Weights of a small mixture-of-experts language model, trained from scratch on English Wikipedia: 516M tokens.
Below are experts of layer 8 (counted from 0) of a mixture-of-experts language model. Rows are named router (the router's row for the expert), gate (a neuron's input weights, with its number), up (a neuron's input weights, with its number), down (a neuron's output weights, with its number) and show model dimensions 64-127. Each number is 128 + 24 x the weight over its row's rms, rounded and kept within 0 to 255.
Before each expert's rows: "mostly gets" lists some tokens that are sent to it at least half of the time. This comes from a sample of Wikipedia text that the model never trained on.

# expert 16
mostly gets: " album", " Don", " Tom", " Boy", " Jack", " John"
router [132 108 135  89 167 117  69 122 112 169 170 101 125  88 107 105 136 132 142 125 141 150 147 139 117 103 111 162 125 102 119 133 108 109 131 116 125 136  96 134  57 129  83 111 129 196 133 150 142 183  96 101 156 115 105 150 141 117 125 132 136 130 107  69]
gate2 [ 92 123 113 146 170 140 174 109 103 168 143  97 157 135 111 124  77 120  94 140 102 112 159 155  96 118 148 149 164 112 139 139 117 159 127 128 174 127 105  87 138 123 137 110 150 125 164 200 103 141 132 110 153 171 113 155 146  97 142 125 118 168 129 144]
up2 [118  85 110 148 149 123 173 163 113 127 120 108 124 104 129 108 144 141 158 136 112 165 167 104  88 129 123 124 100  76 174 147 113 136 124 139 134  95 127 125 146 112 146 157 152 124 123 123 188 143 129 129 129 159 120 140  94 110 136 104 131 124 135 133]
down2 [110 138 143 169 156 136 131 177 112 127 160 115 137  97 147 153 133  82 109 185 112 116 116 127 145 139 156  90  92 185 126 140 141 125 133 118 100 126 147  50 128 109 162 142  92 116 111 153 116 152 136 130  98 142 134 118 136 183 121 145 108 126 145 152]
gate3 [109  89  92 153 127 129  95 105 153 102 103 129 126 125 110 103 135 162 133 105 120 114 102 149 111 115 154 116 123 149 153 122 138 142 110  92 109 144 122 112  53 159  91 144  86 130 106 122 118 156  92 137 121 146 108  97 133 117 123  85 154 134 158 110]
up3 [189 132 135 124 114 150 159 100 143 157 163 141 114 164 140 133  71 156 126 132 143 125 123 120 149  88 133 126 128 119 163 115 118 104 136 119 119  85 173 129 125 140 126 154 141 136 168 122 101  90 126 115 140 149 130 150 101 196 107 104  72  98 107 141]
down3 [ 99 105 136 131 112 153 110 137 118 146 123 127 134 129 175 145  88 143 102 167 124 120 125 117 123 101 132 149 121 100 101  86 149 125 166 154 147 135 127 117 134 193 116 106 151 144 146 114 122 126 153 125 145 130  67 150 102 122 113 108 111 128 117 103]
gate4 [130  80 106  91 128 127 115 150 115 137 132 114 100 130 107 114 123 116 137 146 126 127  90 145 156 103 135  96  99  87 125 139 110 109 104 155 134 183  81  95  82 147 121 151 121  66 176 166 156 119 118 105 154 117 129  98 116 137 156 116 168 169 134 111]
up4 [134 115 153 143 129 119 155 151 172 161 186 149 136 103 111 139 150 165 158  87 147 127 121 169 133 152 187 116 106 108 136 125 112 140  73 141 145 111 156 121 123  82 177 105 155 122 131 131 159 153 147 171 119 116 119 121 109 133 124  93 102 116 148 125]
down4 [ 90 135  99 161 117 114 116  83 164 117 104 130 142 136 146 117 137  94 115 160 113 122 137 184 117 135 136 135 158 108 117 101 135 111 117 153 149 139 119  68 115 181 131  96  99 178 143 125 120 129 151 123 138 140  92 106 107 127 137 138 128 167 128 127]
gate5 [105 167  94 101  87 172 118  71 121 121 169 126 137 109 171 121  90  66 120 112 117 134 118 121 125 110 128 148 135  82 137  82 174 141 176 134 108  99 102 122 157 116 117 107 109 161 151 153 135 136  90 153 168 111 115 140 150 119  93 137  94 139  98 125]
up5 [ 91  97 133 120 128 144 166 125 116 131 111 131  95 109 104 138 123 161 148 117 118 120 128 113 165 141 104  80 159 155 127 163 111 127 130 118 145 136 114 114 148 125 127 105 120 134 127 142 133 101 112 152 118 152 106 107 139 152 115 102 137 142  75  87]
down5 [157 111 115 107  61  88 123 114 146 148 175 129 103 124  67 114 127 122 152 148 137 125 136 100 102 110 116 112 152  84 161 136 118 117 117  98 120 123 130 140 133 125 143 139 128 121 119 135  97 149 132 117 139 122 119 133 143 167 123 126 138  77  88 136]
gate6 [117 163 128 129 156 167 126 128 184 130 169 112 113 143 130 141 153 119 110  81 145 133 152 151 135 133 113  90  86 118 162 119 108 158 155 150 131 131 100 124  94 102 103 106 143 155 139 158 162 148 145  83  94 123 119 138 144 127 125 149 121 102 153 127]
up6 [110 117 124 161 118 121 137 118 146 156 103 126 130 161 104 113  83 123 123 131 122 139 144 101 115 111 152 100 127 131  70 114 119 125 157 147 128 103 125  98 117 114 140 142 156 103 131 152 149 137 146 167 114 181 136 126 156 193 116 144 132 177 120 145]
down6 [117 141 109 127  88 118  92 156 143 131 147 104 154 148 175 111  96 133 157  73 115 102  75 117 148 150 178  93 143 119  99 138 124  95 135 135 141 140 169 114 119 158 160 101 135 125 150 159 167 144 158 129  87 120 130  65 133 138 145 179 121 193 128 112]
gate7 [133 169 162 132 151 127 133 142  94 150 157 140 128 108 112 121 107 114 117 124 131 144 152 114 123 108 164 144 119 109 141  51 137  88  91 101 104  91 147 124  75  86 128 136 123 142 150 154 131 150 144 111 186 118 156 136 104 108 127 112 161 150 141 166]
up7 [126  70 141 130 103 124 153 139 159 104 113 132 189 129 121 135 137 102 121 126 132 113 112 140 129 164 169 121 107 117 131 110 113 134 137  96 176 175 152 139 170 179  74  90 125  97 132 101 146  89 122 158 113 133 122 104  88 114 107 160 104 134 158 141]
down7 [128 136 110 140 147 162 138 148 145 118 139 135 132 123 131 111 157 162  71 116 173 114 121  91 127 117 157 156 165 129 123 160 117  96  97 171 113 110 147  71 133 141 125 117 136 164 114 163 100 116 134 144 110 119 161 169 158 104  64 124 145 105 144 126]
gate8 [116 176 119 116 127 109 122 125 180 142 114 101 124  95 133 157 113 155 172 121 131 134 130 139 165 103 153 162 101 138 152 118 165 159 131 152 137 126 136 108 118  92 145  87 108 130  87 133 116 140  97 115 103 105 145 130 161  96 118 154 124 125 107 107]
up8 [105 139  99  97 139 106 146 169 157 158 123 159  97 110 130  95 137 125 131 146  96 147 166 133 134  89 140 134 116 169 141 138 123 111 140 108  98 126 153  99 130 150 148 133 117 135 133 176 140 111 163 138 139 132 137 141  94 124 122 143 136  78 162 119]
down8 [116 141 124 156  89 160 166 189 151  80 109  96 104 131 142 109 170 134 158 124 155 136 105 106 120 118 143 116 159 200 119 125 108 123 127 134 133  98 137  96 162 141 136 148 133 181 145 119 104 102 170 136 145 135 130  96 135 155 142 153 138 125 143 101]
gate9 [128 135 158 109 131 116 104 156  76 133 158  76 108  85 121 149 105  88 125  70 130 182 113 136 138 136 119  87  95 150 145 120  84 156 149  79 118 178 135 171  99 105 105 122  76 112 160 133 123 161  98 108  87  87 128 134 126 115 160 148 101 135 148 101]
up9 [108 149 158 132 154 128  83 155 107 116 142 120 137 135 137 114 111  77 143 129 181 111 173 133 120 121 151  87 108  81 143  79 127 121 137 102 128 140 172 135  91 160 108 172  73 135  95 128 125 157 114 109 124 103  88  96 150 105 167 112 118 131 141 128]
down9 [109 111 137 170  95 166 159 123 140 138 120 172 135 106 108 164 127 112 111 109  83 114 126 127 158 124 114 150 155 112 104 108 130 127 166 147 108 173  94  73 171  57 134 114 174 119 154 145  99 155 139 129 151 150 127 111  92 120 101  96 130 107 152 121]
gate10 [126 105  96 114 154 127  79  90 143 140 111 146 126  82 133  85 146 145 141 150 115 146 129 121 137 141  95 143 110 139  69  95  96 122 107  80 111 150 162  98 135 122 102 123 137 142 127 165 121 156 164 125 165 144 109 118 162 111  97 115 141 116 102 110]
up10 [166 160 110  99 153 145 154 166 152 148 122 116 117 157 148 116 102 105 157 152 142  88  87 145 165 129 159 135 106 116 168 135 166 161  93 147 144 144 138 120 135 145 125 166 141 143 100 142  93 130 131 135 124 130 176 175 101 101 140 132  91 115 116 127]
down10 [146 157 154  67 119  86 123 110 181 141 129 131 186 106 127 150  98 139  82 129 107 126 116 121 153 138  88 122 127 110 107 116 112 148 113 130  77 147 128  98  98 130 129 114 132 129 136 162 146 142 175 163  87 163 162 168 125 132 115 129 134  55 115 146]
gate11 [145 120 157 113 156 132 151 104 153 118 129 113 165 133 170 166 116 159  93 133 136 156 162 139 134 113  92 109 115  99  83 122 164 139 135 148 145 125 148 155  74 144 136 140  79 107 177 162 116 118 113 136 117 118 140  83 151 142 102 131 170 152 134 133]
up11 [145  79 100 141 111 133 159 172 126 146 162 137 114 112 130 117 148 164 124 145 126 110 123 129 142 117 112 169 108 107 143 116 152 118 139 134 139 127 129 120 135 122 155 150 104 128 134 175 112 114 131 158 125 123 152 138 153 130 153 152 122 101 127 121]
down11 [127 135 120 114 114 136 115 117 105 132 152 177 133  92 123 112 125 123 125 124 138 111 142 114 167 152 124 154 108 147 126 145 164 120 199 162 137 138 135 156 155 125 144 118 118 165 132 106 140 113 138 157 140 126 162  79 133 169 107 146 123 104 138 144]
gate12 [148 107 128 120 139 127 107 106  79 133 103 112 134 124 138 138 145 132 166 188 119  99 126 182 131 129  87  85  92 175  86 170 133 133 112 130 109 121 161 117  78 151 112 116 109 171 110  95 148 129  62 147 141  93 141 106 128 105 119 158 136 120 118 122]
up12 [120 123 139 190 137 137 161 153 125 143  93 129 129 151 150  82 111 123  92  94  83 101 128 158 156 146 145 134 220 127 119 116 105 131 180 125 147 126 148 145 149 123 167 145 121 111 110 140 121 122 172 129 104 172 139 124 133 153 157 135 115  90 150 122]
down12 [107 125 121  83 122 125 133 167 148 139 100 134 132  88 139  93  95 158 111  71 126 118 109 107 113 122 169 127 174  99 106 167 141 119 141 118 203 126 145 128 104 184 162 109 126 146 106  90 154 131 149 112  96 118 119 181  80 126 128 127 132 149 117 157]
gate13 [139 119 111  66 114  78 116 151  93 124 158 118 125 164 111 114 119 166 138 142 127 133 115 116 145 118 181 140 105 138 165 122 178 147 135  90 130 151 102 142 103 139  99 112 174 157 113  84 137 107  97 106 125 102 109  95 114 113 108 133 147  74 121 127]
up13 [ 95 158 129 132 100 102 124 124 119 140 105 125 160 108 130 124 121 131 131 147 101 155 111  92 131 112 102 100 181 159 148 143 113 161 136 129 107 154 110 105 154 116 145 140  96 136 137 151 102 125 122  81 184 108 112 112 105 166 135 113 162 162 121 118]
down13 [150  93 135 110 134 135  95 101 125 110 150 144 147  91 103 104 156 112 113  95 116 156  74 121 144 146 157 146 105 131 113 125 159 133 129  82 147 116 121  82  70 161 108 113 135 181 148 147 149 120 123 114 139 152 128 111 134  68  88  90 152 139 128  96]
gate14 [104 109 149 138 135 161 118 110 170 122 168 117  84 165 143  97 155 137 131 137 122 146 126 165 111 103 101 154  86 130  99 133 138  98 152 161 125 140 105 124  81 147 137 105 130  83 131 115 139 153 151 123 157 174  88 132 178 143 153 115 127 114 115 144]
up14 [113 144  61 103 120 145 148 134 118 143 121 131 154 133 124 163 128 139 105 116 126 127 124 158 137 138 120 108 143 159 121 136  94 149 148 112 179 103 113 121  84 159  61 146 141 143 104 111 158 129 133  99 129  51 142 145 135 126 159 120 168  76 127 125]
down14 [100 111 164 183 144 152 119 164 124 138 113 108 122 107 136 145 130 147 122  83 116 132 134 113 145 102 136 103 188 165 100  97 128 124 134 103 138 123 117 133 135 132 113 123  91 145  93  83 151 129 114 169 113 159 127  86 145 123 131 132 174  99 142 148]
gate15 [108 124 128  94 158 112 101 144 102 110 158 122 124 120 122  98 141  95 129 115 134 111 149 148 147 138 155  92 115 115 145 102 159 154  67 141 108 109 133 107 127 118 139 130 143  95 137 110 150 137  98 152 149 146  90  92 139 138 146 132 131  96 146 123]
up15 [156 101 128 117 174 136 124 123 130 105 141 113 139 127 134 216 130  99  91 156 160 117 152  98 149 109 176  92 136 140 112 122 139 154 134 130  94 157 110 116 106 126 103 172 139 142  55 133 173 133  99 156 152 127 172 111 152  99 188 171 122 104 120 177]
down15 [127  91 148 172 102 124 137 123 128 161 151 111 180 152 118 192 152 124 145 135 121 132 119 160  67 147  87 114 138 145 132 146 105 105 120  95  99 170 113 120 136 119 145 158 130 114 152 124  91 101 146 136 148 127 146  94 120 140 141 120  90 144  96 137]
gate16 [148 145 119 144 109 144 157 108 115 114 112  76 108 140 155 130 115 140 143 145 151 124 149 140  77 130 101 166  91 127 124 108 125 122 149  55 149  81 106 131 111 107 120 148 130 102 188 164 116 137 128 158 131 132 153 116 125 121 139 166 130 108 126 128]
up16 [164 126  97 145 173 110 125 106 118 129 122  94 104 131 139 136 140 145 103 155 125 110  97 125 133  92 149 142 117 121 153 106 132 104 114 102  99  74 127 122 151 128 131 116 134 152 107 109 125 124 125 113 145 142 137 115 129 129 116  97 149 155  95 124]
down16 [ 83 101  76 108 109 107 123 152  98 136 130  97 147 117 135 128  99 146 123 127 124 158 137 114 112 124 114 140 118 119 151 159 162 102 117 133 112 118  73 132 146  99 134 171 115 133  97 139 135 111 124 130 129 142  80 145 141 148 137 123 115 132 105 133]
gate17 [149 148 111  97 120 154 106 119  90 109 134 148 130 160 175 169 154 168 138  84 140 125 160 132 160 104 143 147 156 128  72  71 137 151 138  71 139 139 140 140 100  99 129 119 161 141 136  99  99 109  86 133 126  94 144 102 146 118 133 161 110 117 146 125]
up17 [134 140 139 116 125 135 134 139 139 161 128 176 120 144 100  84 143 120  68  91 114 127 122 127 143 130 171 123 161 108 128 148 148 172  90 114 147 131  95 140 127 109 193 145 119 115 146 129 158  85 134 118 148 153 109 128 162 145 126 101 178 129 122 163]
down17 [164 121 106 118 124 160 143 105 134 120 136  98 104 128 132 107 120 137 137 142 172 117 136 152 140 142 128 136 109 152 149 118 133 103 140 101 122 144  87 154 152 149 146 144 143 132 159  90  82  96 153 122 110 147 179 119 136 101 152 136 162 104 158 153]
gate18 [146  79 103 109 173 135 124 157 137 153 128 118 108 150 107  78 164 118  77  80 135 167 177 116 153 104 130 104 122 119 128  96 125 181 132 133 126 139 122 154 119 175 115 135 148 129 128  86 137 124 109 127 129  94  79 112 157 136 152 121 100  89 188 122]
up18 [108 171 145 148 126 149 122 112 125 132 130 137 178 102 122 155  77 128 117 154 159 113 100 128 141 142 111 134 124 189 112 127 130 116 152 112 118 108 130 139 104 120 133 161  87 138 187 119 155 109  85 168 137 156 132 107 130 143 119 132 107 106  99 148]
down18 [ 98 118 108 108 127 136  95 175 135 146 113  64 122 113  98 131 151 128 158 114 118 176 109 105 124 181 121 103 150 127 106 177 110 140 113 114 107 128 125 112 106 112 108 190 104 135 140 169 151 157  75 152 164 141 142 149 105  99 102  79 116  82 153 137]